Weights of a small mixture-of-experts language model, trained from scratch on English Wikipedia.
Training: a variant of SOAP for the experts, 4383 steps.
Below are experts of layer 3 (counted from 0) of a mixture-of-experts language model. Rows are named router (the router's row for the expert), up (a neuron's input weights, with its number) and show model dimensions 0-191. Each number is 200 + 30 x the weight over its row's rms, rounded and kept within 0 to 999.
After each expert's rows: a language model's description of what the expert responds to. This comes from a sample of Wikipedia text that the model never trained on.

# expert 0
router,195,199,210,209,181,217,178,187,199,232,150,256,221,271,205,171,206,184,197,125,218,214,188,206,267,226,192,177,203,187,191,226,180,215,151,204,198,251,248,229,162,183,224,164,237,203,247,180,230,227,191,272,203,240,251,215,183,190,253,185,243,151,159,189,197,213,228,168,203,235,184,166,220,185,250,219,229,209,184,211,228,222,193,201,263,196,213,155,181,185,164,133,209,212,269,191,183,252,222,196,195,201,212,211,250,200,194,188,212,239,159,225,171,174,187,154,221,216,243,196,152,184,159,210,118,156,217,230,223,216,205,246,203,198,199,134,163,176,171,222,189,173,206,222,234,178,203,211,189,178,244,216,247,174,175,237,242,203,185,185,153,182,210,188,188,191,196,201,181,215,188,180,249,186,219,220,185,158,200,269,210,192,180,215,216,243,207,197,163,172,181,126
up0,237,254,261,227,176,221,176,257,217,167,190,177,192,165,192,225,194,240,226,223,190,221,197,194,165,152,168,186,160,209,205,204,225,216,189,222,170,206,181,241,192,142,188,186,182,208,202,227,179,145,186,224,156,186,200,202,124,216,195,236,179,180,165,228,216,201,170,197,187,230,192,215,152,197,231,162,256,183,166,275,150,196,189,187,131,194,218,213,164,161,207,200,230,138,189,191,179,198,248,163,232,191,184,154,177,205,228,188,200,208,209,237,207,159,233,176,186,167,190,171,169,199,188,210,181,159,236,156,206,185,229,207,184,218,205,177,289,209,213,188,157,176,157,146,212,210,181,239,267,290,139,179,209,215,229,219,195,261,193,224,188,192,207,148,160,198,230,212,189,226,206,206,172,195,248,223,186,161,231,203,243,213,148,221,200,181,191,192,231,213,226,224
up1,196,240,196,200,170,210,231,228,117,171,196,183,183,198,236,177,220,194,215,204,199,176,163,207,202,180,210,196,140,257,217,120,168,175,234,202,178,181,167,216,256,161,182,187,196,223,220,225,198,151,181,226,217,224,216,201,190,193,154,208,228,194,189,241,204,188,172,268,182,224,221,113,163,235,257,178,232,204,212,232,179,195,193,175,167,163,184,201,203,207,169,211,237,200,210,180,228,206,237,176,228,224,175,201,181,174,204,183,188,208,206,205,245,227,206,138,147,244,170,176,189,152,144,216,215,186,215,179,180,196,162,258,219,155,218,210,251,213,212,223,161,204,195,193,232,261,196,203,205,280,161,155,210,182,225,182,206,242,198,221,232,214,234,162,182,244,248,224,187,213,169,253,183,163,170,172,211,155,187,231,254,166,180,238,242,203,221,179,239,254,211,190
Description: Common nouns and modals before a verb or preposition, such as council, school, government, can, would, to, cannot.

# expert 25
router,179,194,177,211,216,223,155,244,188,170,180,256,215,204,204,188,186,210,150,188,223,197,214,171,258,195,162,189,155,218,171,228,237,188,173,242,217,184,254,235,136,153,214,262,209,183,174,211,229,186,217,231,251,206,194,221,214,169,203,257,180,218,189,178,215,171,210,207,118,282,234,181,230,199,199,176,199,264,226,215,205,215,222,157,236,170,248,205,196,164,186,165,272,221,144,216,209,213,200,184,216,237,178,189,187,173,225,186,169,232,198,171,236,179,169,176,164,196,177,196,177,174,111,221,178,149,164,170,203,234,231,141,223,201,212,158,169,136,185,197,225,241,197,182,181,197,252,194,185,202,200,198,217,225,234,166,170,190,159,187,223,201,194,171,172,222,218,142,170,205,215,253,187,169,214,208,230,233,197,244,188,191,186,247,224,168,207,159,210,218,182,226
up5,215,239,188,228,190,207,212,203,170,227,160,202,208,201,215,183,168,164,206,216,234,233,216,224,226,204,242,252,193,222,214,186,189,230,184,197,175,203,188,181,156,196,187,119,237,161,244,226,180,179,183,281,167,201,168,217,213,183,194,201,214,127,179,193,181,201,182,232,208,168,246,224,191,248,244,218,249,164,181,280,239,137,165,194,200,179,163,204,181,137,204,181,211,184,185,133,175,212,225,125,197,192,247,234,213,162,214,181,204,188,183,240,198,190,186,220,227,171,210,253,226,200,200,174,201,219,242,226,167,218,172,225,152,185,164,240,186,223,183,176,133,203,168,217,222,219,154,216,184,209,212,154,184,179,231,214,208,202,183,225,196,269,194,167,153,251,223,169,174,175,173,198,212,221,91,211,188,183,196,197,239,225,202,183,218,219,197,224,218,216,220,241
up6,203,233,198,223,179,232,159,214,205,135,197,193,212,173,237,221,194,175,207,212,213,185,221,207,247,148,206,247,192,156,188,195,192,213,242,191,172,208,235,201,233,249,217,214,244,199,236,211,230,205,150,238,225,230,150,204,177,179,159,185,221,187,174,194,166,225,181,205,233,209,189,124,202,222,205,268,191,196,210,210,152,196,139,175,169,202,138,165,149,149,153,192,197,193,281,181,154,208,214,243,189,196,235,203,242,185,233,226,230,191,163,247,205,180,151,158,234,216,212,181,176,193,193,210,171,205,184,136,178,167,212,212,139,220,257,202,213,213,241,190,147,174,219,226,218,245,189,243,208,218,186,169,179,186,164,193,214,217,209,228,149,184,200,174,166,175,197,242,171,176,173,168,202,156,167,279,188,170,201,209,189,136,198,203,229,194,232,264,181,205,186,179
Description: Periods, closing parentheses, quotation marks and heading equals signs that end a sentence, title, heading or reference.

# expert 46
router,188,227,169,225,155,190,223,224,113,191,163,199,179,209,230,207,192,192,179,208,239,195,184,211,182,215,184,235,117,156,165,166,213,184,263,211,201,217,208,232,225,198,160,181,205,183,222,210,197,183,195,214,242,213,210,249,183,169,206,243,136,161,196,213,147,207,187,217,178,255,216,120,164,201,248,171,204,198,215,214,189,238,186,228,201,198,183,205,145,164,173,159,225,190,162,152,227,222,203,178,223,246,217,220,217,213,232,188,221,173,163,262,209,206,176,192,177,210,168,219,197,201,156,210,190,158,231,204,187,185,136,195,176,200,209,172,241,220,172,201,139,262,204,226,253,236,191,176,169,185,130,192,186,163,177,230,186,219,190,227,175,172,232,184,186,170,183,156,160,207,183,219,184,237,146,190,158,211,213,188,216,196,110,200,217,173,223,138,223,228,233,218
up0,216,204,197,187,242,248,191,223,188,184,212,255,230,166,211,213,176,191,264,212,194,225,207,221,251,200,175,169,213,228,209,194,223,229,170,135,237,229,236,187,210,181,222,179,203,194,199,223,244,181,228,248,206,225,221,214,203,249,194,171,231,231,189,221,251,165,204,171,195,195,180,265,212,217,219,231,218,198,246,220,239,186,156,184,206,177,192,175,169,191,192,169,207,213,268,155,158,214,260,179,169,222,172,190,216,166,217,193,142,207,150,192,177,194,204,147,203,218,215,197,204,155,202,215,158,164,161,230,241,194,197,185,194,242,128,145,208,206,195,190,230,172,220,228,148,167,188,175,235,207,201,161,198,170,190,184,188,254,267,174,248,201,152,208,185,219,189,246,179,184,196,197,229,209,198,218,181,162,238,220,211,122,256,185,283,223,132,200,169,234,201,162
up1,184,217,175,166,184,262,170,196,166,177,197,234,172,194,173,167,165,213,216,207,195,183,240,158,267,182,224,179,159,273,256,192,215,201,189,181,190,245,184,206,202,184,190,162,211,212,216,194,227,140,206,231,214,221,217,176,158,171,233,166,239,254,197,252,239,120,180,202,216,226,181,225,236,217,237,209,194,211,257,210,142,207,191,199,176,163,164,225,165,217,161,189,241,249,211,183,172,192,204,228,225,185,138,210,195,209,182,213,188,180,232,208,214,187,187,164,184,224,282,201,181,183,202,228,164,152,187,183,201,251,225,195,220,228,201,204,264,201,219,156,176,169,192,200,183,180,203,231,224,203,199,131,210,175,206,163,195,284,234,150,190,219,163,188,195,221,180,246,197,212,246,197,228,204,195,195,181,157,247,205,229,153,233,229,189,223,196,221,209,173,116,214
Description: Single capital letters starting a name or word split into pieces, such as T-our, G-onzales, U-yghurs, K-ármán.

# expert 34
router,203,183,161,213,230,178,158,202,130,204,140,200,217,208,190,206,226,159,191,162,215,185,249,241,231,194,158,209,164,221,193,168,197,251,164,230,204,190,207,217,243,233,180,210,252,225,145,230,237,169,176,204,230,228,212,189,201,210,241,210,180,176,164,221,169,194,147,194,227,150,237,160,215,185,208,188,224,215,235,189,197,216,207,176,190,184,188,176,178,164,185,212,236,188,179,190,176,221,203,227,167,138,207,181,228,218,214,207,224,199,193,268,193,168,189,184,154,185,187,237,135,152,164,252,200,206,189,208,169,167,260,159,207,159,203,167,163,191,258,206,137,210,183,196,203,198,227,218,185,188,211,153,237,218,182,201,155,201,190,245,180,173,130,181,205,210,155,235,236,263,178,193,199,254,125,211,191,241,204,186,181,205,215,205,252,289,186,182,198,216,243,161
up0,169,181,217,225,180,215,222,232,211,130,174,213,187,239,230,227,151,197,205,233,232,194,166,206,255,173,226,193,223,186,254,231,266,185,235,205,159,179,203,213,226,187,207,223,162,255,159,204,213,152,214,197,196,178,177,230,182,193,218,187,183,179,184,141,218,169,216,175,200,177,200,255,235,204,187,210,197,199,258,241,226,197,198,194,218,241,221,183,161,177,200,245,247,232,238,207,177,177,223,157,197,176,225,158,229,188,171,170,261,250,167,227,188,211,182,203,178,202,219,200,211,206,233,196,224,177,179,171,223,225,210,161,201,201,148,197,189,253,226,142,197,189,180,232,127,270,177,222,166,260,199,134,251,156,143,172,193,229,226,232,199,136,147,216,191,179,172,191,222,184,233,180,198,128,180,228,246,193,202,203,183,236,189,202,207,233,212,228,167,198,152,194
up1,216,247,187,227,182,233,190,250,158,185,184,196,194,273,197,155,164,164,192,259,193,195,181,193,184,165,225,148,182,229,197,187,180,217,205,209,235,212,249,233,210,162,191,184,211,154,232,224,216,167,188,219,167,234,216,207,187,149,180,233,198,213,242,164,212,218,260,206,190,230,201,163,203,245,251,168,243,267,225,214,220,243,193,204,199,215,218,196,176,189,148,185,242,183,178,180,157,263,278,218,214,225,208,182,178,164,226,172,198,209,194,203,167,184,182,202,268,171,186,174,161,229,209,219,200,157,214,170,226,205,201,202,179,175,216,182,221,196,204,190,166,207,223,248,205,228,218,168,182,236,148,212,209,254,175,143,231,269,174,179,202,223,228,152,132,253,244,215,163,224,207,221,166,154,226,198,164,166,190,254,247,165,165,206,182,221,217,164,219,180,206,185
Description: Word-initial stems after the, was or a that take a following ending, such as found, remain-ed, lead-ing, represent-ed, play.

# expert 55
router,215,201,216,209,240,264,186,166,208,200,156,202,207,215,187,198,188,226,184,196,176,168,278,166,205,180,197,189,139,195,201,150,181,204,181,176,183,139,250,222,243,206,139,265,256,213,182,204,232,142,158,215,221,214,211,182,197,229,163,209,166,240,196,158,200,168,215,222,187,203,182,177,192,252,269,220,223,180,183,204,224,188,257,162,175,218,236,201,202,171,148,215,203,140,209,167,213,252,201,192,178,198,170,200,194,159,178,148,213,208,138,246,172,174,216,183,161,241,178,209,174,187,175,216,206,213,194,280,213,201,195,199,203,204,195,212,218,264,226,163,162,147,199,199,210,222,203,193,141,225,188,195,215,215,146,224,209,228,211,173,183,148,237,212,214,249,237,179,184,204,206,192,202,187,230,213,201,137,240,199,203,182,150,219,264,256,207,207,229,220,219,152
up11,202,231,198,210,220,222,183,233,238,175,178,188,193,216,222,203,191,148,220,185,217,182,220,229,208,220,135,143,250,173,246,186,222,211,190,240,203,241,228,218,145,247,188,223,193,231,233,202,168,173,155,226,242,255,185,166,251,237,183,170,214,221,147,188,184,195,226,225,208,173,167,154,192,173,269,224,246,194,211,243,202,235,163,181,234,142,196,212,183,199,148,156,227,196,142,215,197,240,200,143,204,227,211,209,176,190,198,184,195,272,182,142,186,177,170,209,201,178,162,236,198,197,179,224,191,226,239,165,213,270,210,252,201,174,247,176,220,241,237,204,178,211,195,187,143,180,220,199,192,189,167,145,190,272,250,194,173,226,204,191,217,175,187,226,187,172,176,171,175,202,197,208,185,129,206,226,197,204,156,182,227,189,210,186,216,232,224,152,198,270,210,219
up12,229,247,160,172,171,216,193,235,216,195,199,247,232,231,249,209,185,171,189,156,226,258,209,203,221,202,233,178,198,235,234,209,219,166,244,204,197,209,252,238,185,218,225,227,221,233,209,262,213,189,166,261,206,213,199,177,203,184,214,128,205,215,158,191,194,186,190,191,231,261,201,241,119,180,236,193,252,214,211,238,165,206,176,203,179,177,176,201,155,183,182,167,262,240,231,201,178,201,223,203,220,164,192,233,224,162,209,223,154,236,195,234,222,191,181,188,178,207,185,196,208,146,188,219,197,169,223,161,261,222,165,207,248,230,218,175,188,194,209,233,169,176,279,199,256,189,218,208,198,220,164,204,209,182,243,184,236,219,221,190,197,209,203,165,143,202,208,215,164,229,206,211,201,161,151,206,173,177,238,253,225,133,241,185,285,194,210,207,170,141,214,223
Description: Articles, possessives and word-starting prefixes before a noun phrase, such as a, an, his, its, pro, con, and be after to.

# expert 61
router,178,218,188,198,166,240,172,250,186,125,195,214,177,209,219,222,150,221,226,209,203,202,212,213,246,196,234,178,171,262,178,180,191,258,232,206,217,154,231,224,198,217,174,230,236,254,188,219,216,155,157,232,203,232,240,183,178,165,182,159,201,274,187,229,210,217,216,260,224,252,206,184,223,185,208,200,260,265,203,207,176,246,202,158,218,164,225,204,197,163,215,186,271,204,191,216,237,163,237,220,178,192,185,190,225,166,211,185,171,259,199,198,170,144,215,195,179,167,219,224,169,192,219,199,199,124,228,216,127,200,198,258,232,168,224,177,193,202,185,175,197,215,226,215,184,196,204,219,154,223,229,164,209,223,179,218,152,218,220,188,198,196,227,139,145,225,154,148,180,174,220,224,234,192,215,187,206,233,184,235,218,173,184,206,196,152,216,187,164,166,174,139
up0,223,200,202,108,170,218,208,230,229,182,194,225,223,234,225,204,263,137,220,163,242,244,164,222,182,179,230,238,180,195,197,156,193,234,209,209,173,205,213,212,265,235,159,193,165,156,178,211,202,199,176,183,137,261,210,174,188,236,268,250,162,236,175,219,214,196,188,194,185,185,194,161,158,193,209,243,228,171,169,198,200,212,193,169,195,233,213,187,150,186,144,178,194,197,222,134,194,192,249,213,194,221,137,198,209,210,227,199,188,219,174,214,217,206,188,172,195,221,211,247,175,253,231,222,170,221,213,151,256,223,207,171,214,206,254,227,192,239,185,192,176,225,173,177,246,226,146,205,180,237,185,147,175,187,212,226,161,205,229,196,161,204,176,241,131,193,210,223,226,199,256,209,185,188,175,262,196,197,242,200,256,209,175,191,214,243,221,174,217,213,246,193
up1,180,224,148,194,172,251,169,207,166,233,174,219,200,163,220,224,197,117,154,216,255,194,232,257,168,220,236,212,197,154,230,223,285,174,184,191,173,235,163,180,234,202,181,177,184,159,171,193,230,177,179,194,202,186,179,149,237,225,190,178,275,152,171,191,222,152,200,181,201,212,144,148,166,224,269,168,197,166,195,216,210,190,168,202,222,218,172,194,200,182,199,182,227,171,193,125,173,260,206,159,177,214,206,221,192,175,205,187,245,166,174,243,218,221,208,216,163,172,208,193,204,177,171,249,166,226,201,209,216,237,197,243,190,241,217,204,216,203,184,224,173,132,206,164,245,217,187,188,163,169,171,182,217,193,197,212,210,247,235,184,145,205,183,196,159,249,209,178,155,257,220,207,220,194,182,195,182,162,245,196,217,220,152,188,198,213,199,164,242,203,236,163
Description: Periods ending sentences before a new sentence or heading, abbreviation periods like C. and NO., and relative words which, where, but.

# expert 42
router,190,205,181,171,156,136,205,199,174,193,140,193,218,194,170,195,227,159,208,203,240,205,189,194,185,162,237,240,100,176,142,189,199,250,169,197,190,208,233,177,177,159,196,235,214,197,239,206,255,166,184,242,156,219,179,235,212,186,181,274,183,187,200,226,202,206,216,210,128,227,178,160,187,207,250,205,212,236,199,196,185,232,205,211,187,234,215,198,148,163,197,201,231,172,151,178,232,246,211,178,217,188,234,193,238,221,223,200,221,203,209,236,202,217,159,164,210,264,185,232,161,178,155,224,159,192,164,224,132,226,183,210,227,177,188,201,255,160,173,221,170,222,240,198,203,278,205,188,209,216,116,232,231,187,153,140,238,252,194,202,204,190,229,209,178,188,186,149,190,233,191,183,199,206,161,222,163,204,209,164,219,209,174,192,236,186,211,185,192,228,240,213
up1,243,303,219,219,195,180,141,240,206,160,237,193,189,196,235,241,175,194,169,217,244,198,184,213,249,203,209,128,189,243,204,158,212,173,174,199,167,208,203,204,200,210,143,189,212,228,180,225,201,147,201,204,192,222,182,193,139,202,212,177,141,214,169,207,217,212,155,175,239,236,178,241,181,211,227,225,196,276,224,200,180,151,225,137,165,209,215,162,166,171,160,169,220,188,147,143,196,276,221,197,192,191,165,222,162,172,226,173,167,220,202,202,165,189,182,194,219,168,212,172,208,180,219,214,173,182,186,135,172,219,168,169,185,186,281,222,187,154,175,216,177,207,177,238,177,246,163,196,146,192,222,207,215,179,194,208,192,196,182,177,239,220,183,186,188,191,219,194,223,224,194,236,215,223,256,153,190,194,213,192,270,182,184,173,175,225,224,187,220,164,172,159
up2,196,223,143,219,164,228,172,193,152,217,169,178,216,218,213,274,205,210,187,202,228,207,223,223,235,151,200,150,231,242,270,208,183,180,223,235,173,214,217,268,179,239,203,227,251,254,219,223,201,157,175,219,212,193,178,160,173,208,212,172,188,179,178,172,230,173,231,189,227,223,215,186,222,196,225,214,260,195,224,203,191,157,144,132,235,194,194,218,219,157,235,166,207,239,159,235,140,236,193,164,192,229,171,244,144,170,182,203,206,192,228,201,220,140,204,157,202,155,153,211,174,182,176,223,260,129,192,185,204,162,251,240,178,184,247,172,213,216,180,194,203,166,168,239,212,206,197,199,163,221,200,173,170,181,211,201,225,213,195,184,181,206,208,149,169,180,239,192,176,189,213,235,221,170,233,212,209,133,157,206,218,150,160,204,169,255,217,163,186,195,196,208
Description: Word-initial capital letters beginning proper names after the, of or in, such as O in CEO, Ko in Korea, Ho in Hours.

# expert 19
router,259,217,174,202,184,267,117,191,182,189,152,217,187,231,255,186,143,188,195,198,234,222,215,263,179,181,172,190,194,227,190,167,196,198,191,168,211,194,216,204,222,215,223,180,221,202,177,176,229,192,225,244,233,193,216,194,208,202,186,178,205,196,152,195,208,165,215,180,245,211,239,162,201,196,247,146,267,192,180,218,222,204,187,175,173,221,181,195,191,171,138,160,184,166,205,205,203,213,276,190,205,205,125,242,193,165,182,182,219,229,200,204,215,208,212,208,165,148,126,215,165,251,171,217,227,169,212,239,195,188,172,218,173,211,234,142,201,247,167,190,134,168,238,205,205,203,183,233,140,216,144,166,174,281,210,191,194,226,184,211,175,223,213,203,183,187,228,191,191,205,190,217,154,157,163,216,272,228,196,262,227,185,188,220,246,234,211,231,175,207,196,219
up11,205,213,130,217,171,229,198,176,156,210,202,191,208,213,225,240,150,203,237,193,227,216,227,227,230,153,154,206,272,212,173,215,157,177,254,197,184,168,223,210,252,211,225,232,209,166,223,217,232,208,190,211,153,203,191,157,160,214,154,187,169,225,196,213,209,155,152,206,210,196,224,166,213,234,190,212,208,198,168,178,154,210,184,194,180,189,179,149,180,197,175,171,208,266,243,253,192,180,205,229,176,229,237,216,186,188,181,163,233,249,195,265,251,200,191,180,160,186,240,244,159,179,199,251,272,169,268,245,227,178,279,143,150,199,164,210,205,208,181,202,179,230,172,165,196,171,189,206,221,180,230,177,186,186,183,153,198,225,207,220,237,197,201,217,179,253,272,216,216,198,177,237,198,214,208,197,219,202,247,196,223,204,208,251,195,192,185,194,153,257,219,227
up12,216,229,202,185,223,220,149,207,268,198,199,237,132,140,228,216,169,156,204,256,220,196,244,182,203,185,211,167,212,230,197,200,164,178,181,161,189,180,189,218,233,191,198,198,172,178,236,204,186,184,172,214,190,188,176,221,178,202,161,156,292,163,167,135,191,198,214,223,157,202,197,173,224,235,223,197,201,203,170,153,202,210,142,233,201,242,198,199,163,166,175,181,194,212,194,228,161,195,223,212,164,187,222,166,204,239,207,254,168,250,251,207,259,143,174,228,235,162,204,191,212,167,229,216,220,255,208,216,195,203,194,206,203,223,226,215,211,189,287,175,189,165,202,170,229,161,205,224,171,168,189,158,225,249,201,225,228,220,178,223,208,217,178,195,209,178,236,223,161,204,153,234,211,234,217,203,246,211,198,175,302,222,188,263,228,238,259,203,193,228,197,202
Description: Content words and field labels in infoboxes and biographies, such as University of, Personal information, English, List, own, research.

# expert 13
router,207,236,201,167,170,224,155,215,202,225,159,212,191,213,189,235,237,212,132,171,224,243,213,133,244,172,170,117,221,229,239,186,237,190,183,219,196,245,240,243,192,173,184,208,232,204,169,198,217,209,195,218,200,211,215,159,164,141,247,203,214,235,147,163,135,214,225,237,173,212,175,168,161,168,195,223,221,225,227,175,170,213,165,207,209,171,195,183,199,212,232,140,200,185,156,175,192,271,264,167,212,230,174,162,182,232,209,217,230,223,225,154,200,146,152,199,184,232,186,242,188,183,114,233,206,181,209,217,171,222,195,268,205,183,254,197,171,228,209,216,163,189,196,145,193,216,177,212,225,205,204,203,194,203,228,215,267,225,200,219,186,204,218,180,174,234,243,179,183,240,213,222,219,200,220,170,183,147,211,217,197,228,221,183,194,246,255,186,194,221,227,234
up1,222,175,155,256,193,214,209,200,248,186,195,208,201,210,235,235,207,209,204,139,164,144,147,215,216,147,183,176,117,214,161,174,234,204,217,250,187,235,206,275,186,211,194,182,226,218,229,217,207,234,104,234,167,202,248,215,173,183,201,222,207,249,198,173,172,219,159,128,186,224,213,178,201,262,205,232,195,154,236,233,190,218,166,205,175,188,207,176,198,187,159,230,224,189,209,144,157,233,235,195,197,202,235,200,227,197,185,204,191,222,199,228,202,172,233,200,171,141,260,199,196,234,223,143,190,180,198,119,195,196,221,215,212,168,196,200,197,252,217,158,171,217,170,247,202,209,214,240,194,221,197,183,227,191,142,221,226,206,222,200,222,118,208,194,238,190,176,196,207,125,203,161,173,218,190,218,180,176,157,192,223,200,167,186,209,159,216,201,214,192,178,205
up2,196,190,202,183,190,177,211,192,224,183,220,196,148,248,226,206,178,240,265,182,188,156,205,213,222,219,252,174,209,211,184,217,218,214,216,206,158,188,156,200,195,199,245,193,227,173,212,169,195,211,168,227,229,190,177,217,209,186,217,212,219,276,169,210,221,236,203,177,179,192,176,108,222,218,234,157,215,214,245,183,257,159,202,175,240,211,181,206,213,176,172,209,224,134,181,169,163,180,215,187,177,245,228,168,176,159,214,169,228,242,201,217,182,138,252,205,155,164,196,184,249,249,199,218,183,196,212,183,168,197,214,145,199,211,225,199,195,200,203,190,162,240,207,198,210,189,207,198,201,189,204,174,121,220,124,222,197,261,199,197,167,138,188,210,192,214,114,272,238,191,182,182,138,209,168,171,227,193,225,188,227,205,162,252,194,213,275,180,230,182,218,227
Description: Commas, and, as, or, dashes and table pipes joining words or clauses mid-sentence, plus the pieces red in hundred and ed verb endings.

# expert 15
router,163,215,145,205,224,251,178,160,245,183,158,246,179,197,204,213,186,150,166,182,217,193,227,189,223,193,207,161,153,195,240,183,191,227,210,183,228,178,219,194,211,202,173,213,228,176,213,235,205,168,166,218,199,221,241,178,204,207,164,214,179,217,157,184,252,160,266,244,217,218,229,168,220,269,258,224,217,191,183,183,228,216,234,206,187,212,244,209,230,184,189,177,212,189,263,186,216,279,248,201,225,209,141,196,183,183,167,216,201,207,191,256,221,184,246,204,190,232,195,117,164,199,159,203,183,200,154,181,221,211,192,230,174,186,240,184,216,253,245,211,158,214,249,233,185,196,193,176,203,181,206,155,208,206,200,213,229,247,196,194,192,211,215,187,199,253,234,168,208,203,175,196,177,194,211,180,171,155,243,152,187,150,129,217,276,174,184,152,240,233,232,145
up11,181,231,180,191,242,220,209,239,227,203,152,198,199,179,193,228,196,261,209,200,204,176,190,243,253,228,213,157,223,157,251,192,213,211,189,227,144,248,233,208,173,234,226,212,197,268,205,216,265,223,195,216,163,202,175,198,239,173,248,173,262,224,159,198,199,159,218,175,245,213,197,208,200,231,226,228,198,210,219,215,206,151,161,160,177,198,199,180,204,192,155,146,219,157,176,204,166,186,275,162,191,215,164,200,187,153,245,186,241,204,172,193,187,175,176,137,201,199,221,181,191,140,196,208,215,185,225,155,241,209,243,216,224,231,181,188,212,200,174,191,157,190,208,212,153,252,269,178,246,242,179,233,216,198,159,253,252,207,198,203,237,199,173,200,169,275,190,223,190,183,232,175,143,144,198,221,178,170,203,207,229,190,212,239,202,194,174,157,190,165,177,233
up12,195,232,203,226,166,236,193,233,175,186,175,175,185,205,232,170,170,229,219,151,237,163,221,211,201,185,139,235,173,201,169,162,265,146,210,215,242,236,201,244,193,239,211,187,180,225,304,182,215,204,176,225,210,225,171,199,135,155,215,171,202,192,145,190,202,170,193,166,173,198,223,189,203,256,219,202,293,230,218,206,199,219,175,206,226,151,169,198,183,169,194,150,228,208,188,191,209,214,239,188,215,193,267,192,215,112,204,149,213,207,202,285,207,177,162,184,224,152,193,200,197,175,187,204,185,175,211,186,216,178,204,222,152,132,187,173,229,177,201,224,158,220,210,237,231,210,189,206,190,184,185,160,205,178,243,169,198,239,232,188,208,216,241,164,175,197,191,259,170,175,182,196,132,182,170,215,198,241,171,203,234,194,193,190,235,176,189,242,196,227,215,183
Description: Articles and counting words before a noun phrase, such as a, the, an, two, three, single, both, several.

# expert 36
router,215,205,163,177,156,212,207,245,189,179,142,207,212,242,168,189,183,212,208,216,229,208,224,140,235,181,156,153,186,189,152,195,161,202,193,183,233,225,220,265,151,147,180,174,193,186,190,168,195,189,180,205,182,183,187,205,219,176,205,245,246,211,217,159,197,193,184,205,208,166,174,173,167,235,173,266,240,218,205,208,181,234,183,175,224,235,183,239,161,189,206,139,199,222,156,212,232,281,235,169,192,200,192,243,217,196,179,127,174,215,186,169,195,162,188,229,250,218,230,231,203,148,202,195,193,169,217,185,204,179,157,246,215,196,228,156,186,167,180,232,197,226,139,196,200,242,222,220,190,189,189,161,228,194,135,211,243,228,245,164,250,188,190,197,154,232,225,172,119,254,189,172,227,153,207,214,165,170,203,185,238,163,204,169,246,212,187,187,240,223,208,222
up1,188,248,139,203,157,228,187,273,247,228,177,168,196,185,190,194,216,191,176,263,179,249,172,187,213,195,195,230,179,212,229,176,203,200,213,199,187,201,174,187,223,224,231,276,202,238,216,255,237,174,200,228,195,203,171,220,148,176,226,162,212,239,158,197,230,171,165,205,201,186,188,173,232,158,232,231,197,205,240,231,243,190,178,182,178,174,183,203,223,167,182,183,218,189,149,207,216,181,179,267,237,152,211,153,228,222,242,213,236,246,213,192,181,183,148,209,229,210,228,185,163,235,145,276,186,222,177,141,227,220,202,174,177,164,163,222,205,218,160,168,198,252,184,201,204,258,229,226,201,255,182,142,208,187,261,203,222,233,222,210,212,229,158,190,211,163,251,178,160,203,209,218,195,182,217,242,179,227,218,181,229,230,175,222,232,194,199,223,210,180,270,164
up2,160,240,206,178,221,232,155,206,239,206,188,209,171,144,193,185,155,200,172,253,234,186,196,211,198,191,223,233,177,231,218,192,240,187,247,257,187,180,218,233,237,235,237,190,234,240,280,199,185,161,177,224,188,221,203,217,211,171,166,208,197,166,149,205,182,246,220,143,223,217,181,178,223,176,271,183,221,198,244,221,199,176,174,193,194,194,217,197,151,164,144,174,264,162,229,167,205,188,194,212,203,184,229,217,162,183,216,225,220,230,156,187,211,186,191,194,220,197,201,188,196,147,194,202,186,234,181,151,124,236,224,185,181,242,171,188,214,176,149,131,218,194,168,250,245,214,243,186,164,259,171,188,160,194,174,176,196,232,183,192,172,179,211,162,199,214,180,261,195,172,185,213,155,181,168,215,210,226,255,263,212,171,203,212,224,192,270,209,210,257,184,211
Description: Connectives joining list items or clauses, mostly and, commas, of, or, &, slash, but, than.

# expert 17
router,205,198,179,202,181,204,147,276,152,143,171,205,190,233,190,147,151,250,202,174,200,191,193,170,227,169,210,189,192,222,205,226,157,229,265,201,240,233,230,265,177,173,226,196,207,185,171,196,196,183,220,196,190,194,177,150,204,169,176,170,199,231,185,183,178,180,165,192,199,203,177,150,181,192,184,252,261,225,233,224,202,263,200,205,222,210,183,222,169,179,197,117,199,190,158,220,214,260,246,201,182,181,164,225,179,195,190,171,186,230,176,149,230,191,162,191,185,216,215,276,193,143,144,184,178,146,202,197,229,190,192,223,206,210,218,167,201,167,217,247,161,159,173,226,210,212,168,184,239,199,218,194,250,229,190,172,183,224,190,164,209,223,231,170,137,226,184,197,118,182,194,160,212,125,219,198,214,176,200,206,230,168,190,180,246,222,222,176,166,239,182,213
up1,163,239,197,217,168,219,180,230,213,156,152,218,176,213,236,259,227,229,170,218,208,242,185,195,189,179,234,214,172,194,206,157,225,137,178,195,159,233,212,203,226,237,169,213,280,206,195,231,249,139,180,186,193,238,185,156,172,165,205,213,232,224,207,198,243,160,212,193,188,244,169,199,184,200,247,236,262,220,235,201,226,193,221,185,215,182,214,216,199,195,175,224,253,161,158,188,194,216,230,178,219,183,194,179,254,159,226,233,265,199,160,196,176,142,158,149,218,218,217,204,148,213,223,241,185,174,173,204,171,224,151,213,176,136,215,191,227,249,190,159,185,172,167,183,192,190,179,203,168,255,200,208,218,194,212,219,230,226,251,205,165,183,209,197,206,235,146,236,190,142,179,173,192,201,167,247,144,225,214,210,257,168,167,274,203,213,195,182,210,173,198,189
up2,224,217,215,181,240,227,242,180,248,243,188,186,147,233,189,222,200,164,235,202,212,244,235,222,166,204,214,180,177,158,249,186,171,144,128,241,159,241,250,174,228,237,198,201,248,171,200,224,249,220,148,245,167,197,215,232,167,119,184,209,196,212,164,221,246,236,167,171,214,229,182,146,235,219,226,180,234,247,200,214,213,186,210,192,209,201,230,195,168,160,186,243,217,160,212,189,186,234,213,193,178,218,212,178,217,188,259,183,216,180,217,243,201,191,223,155,192,194,254,173,154,255,248,208,213,220,238,202,209,272,237,201,148,197,175,176,246,218,181,166,147,190,190,142,189,215,222,175,184,205,190,192,160,176,200,192,195,234,170,228,157,225,217,191,183,188,185,229,175,149,212,183,212,220,190,189,141,202,193,240,187,172,125,207,164,176,181,189,219,211,190,218
Description: Commas, and, or, ampersands, semicolons and closing brackets that join list items, clauses or number groups in running text and tables.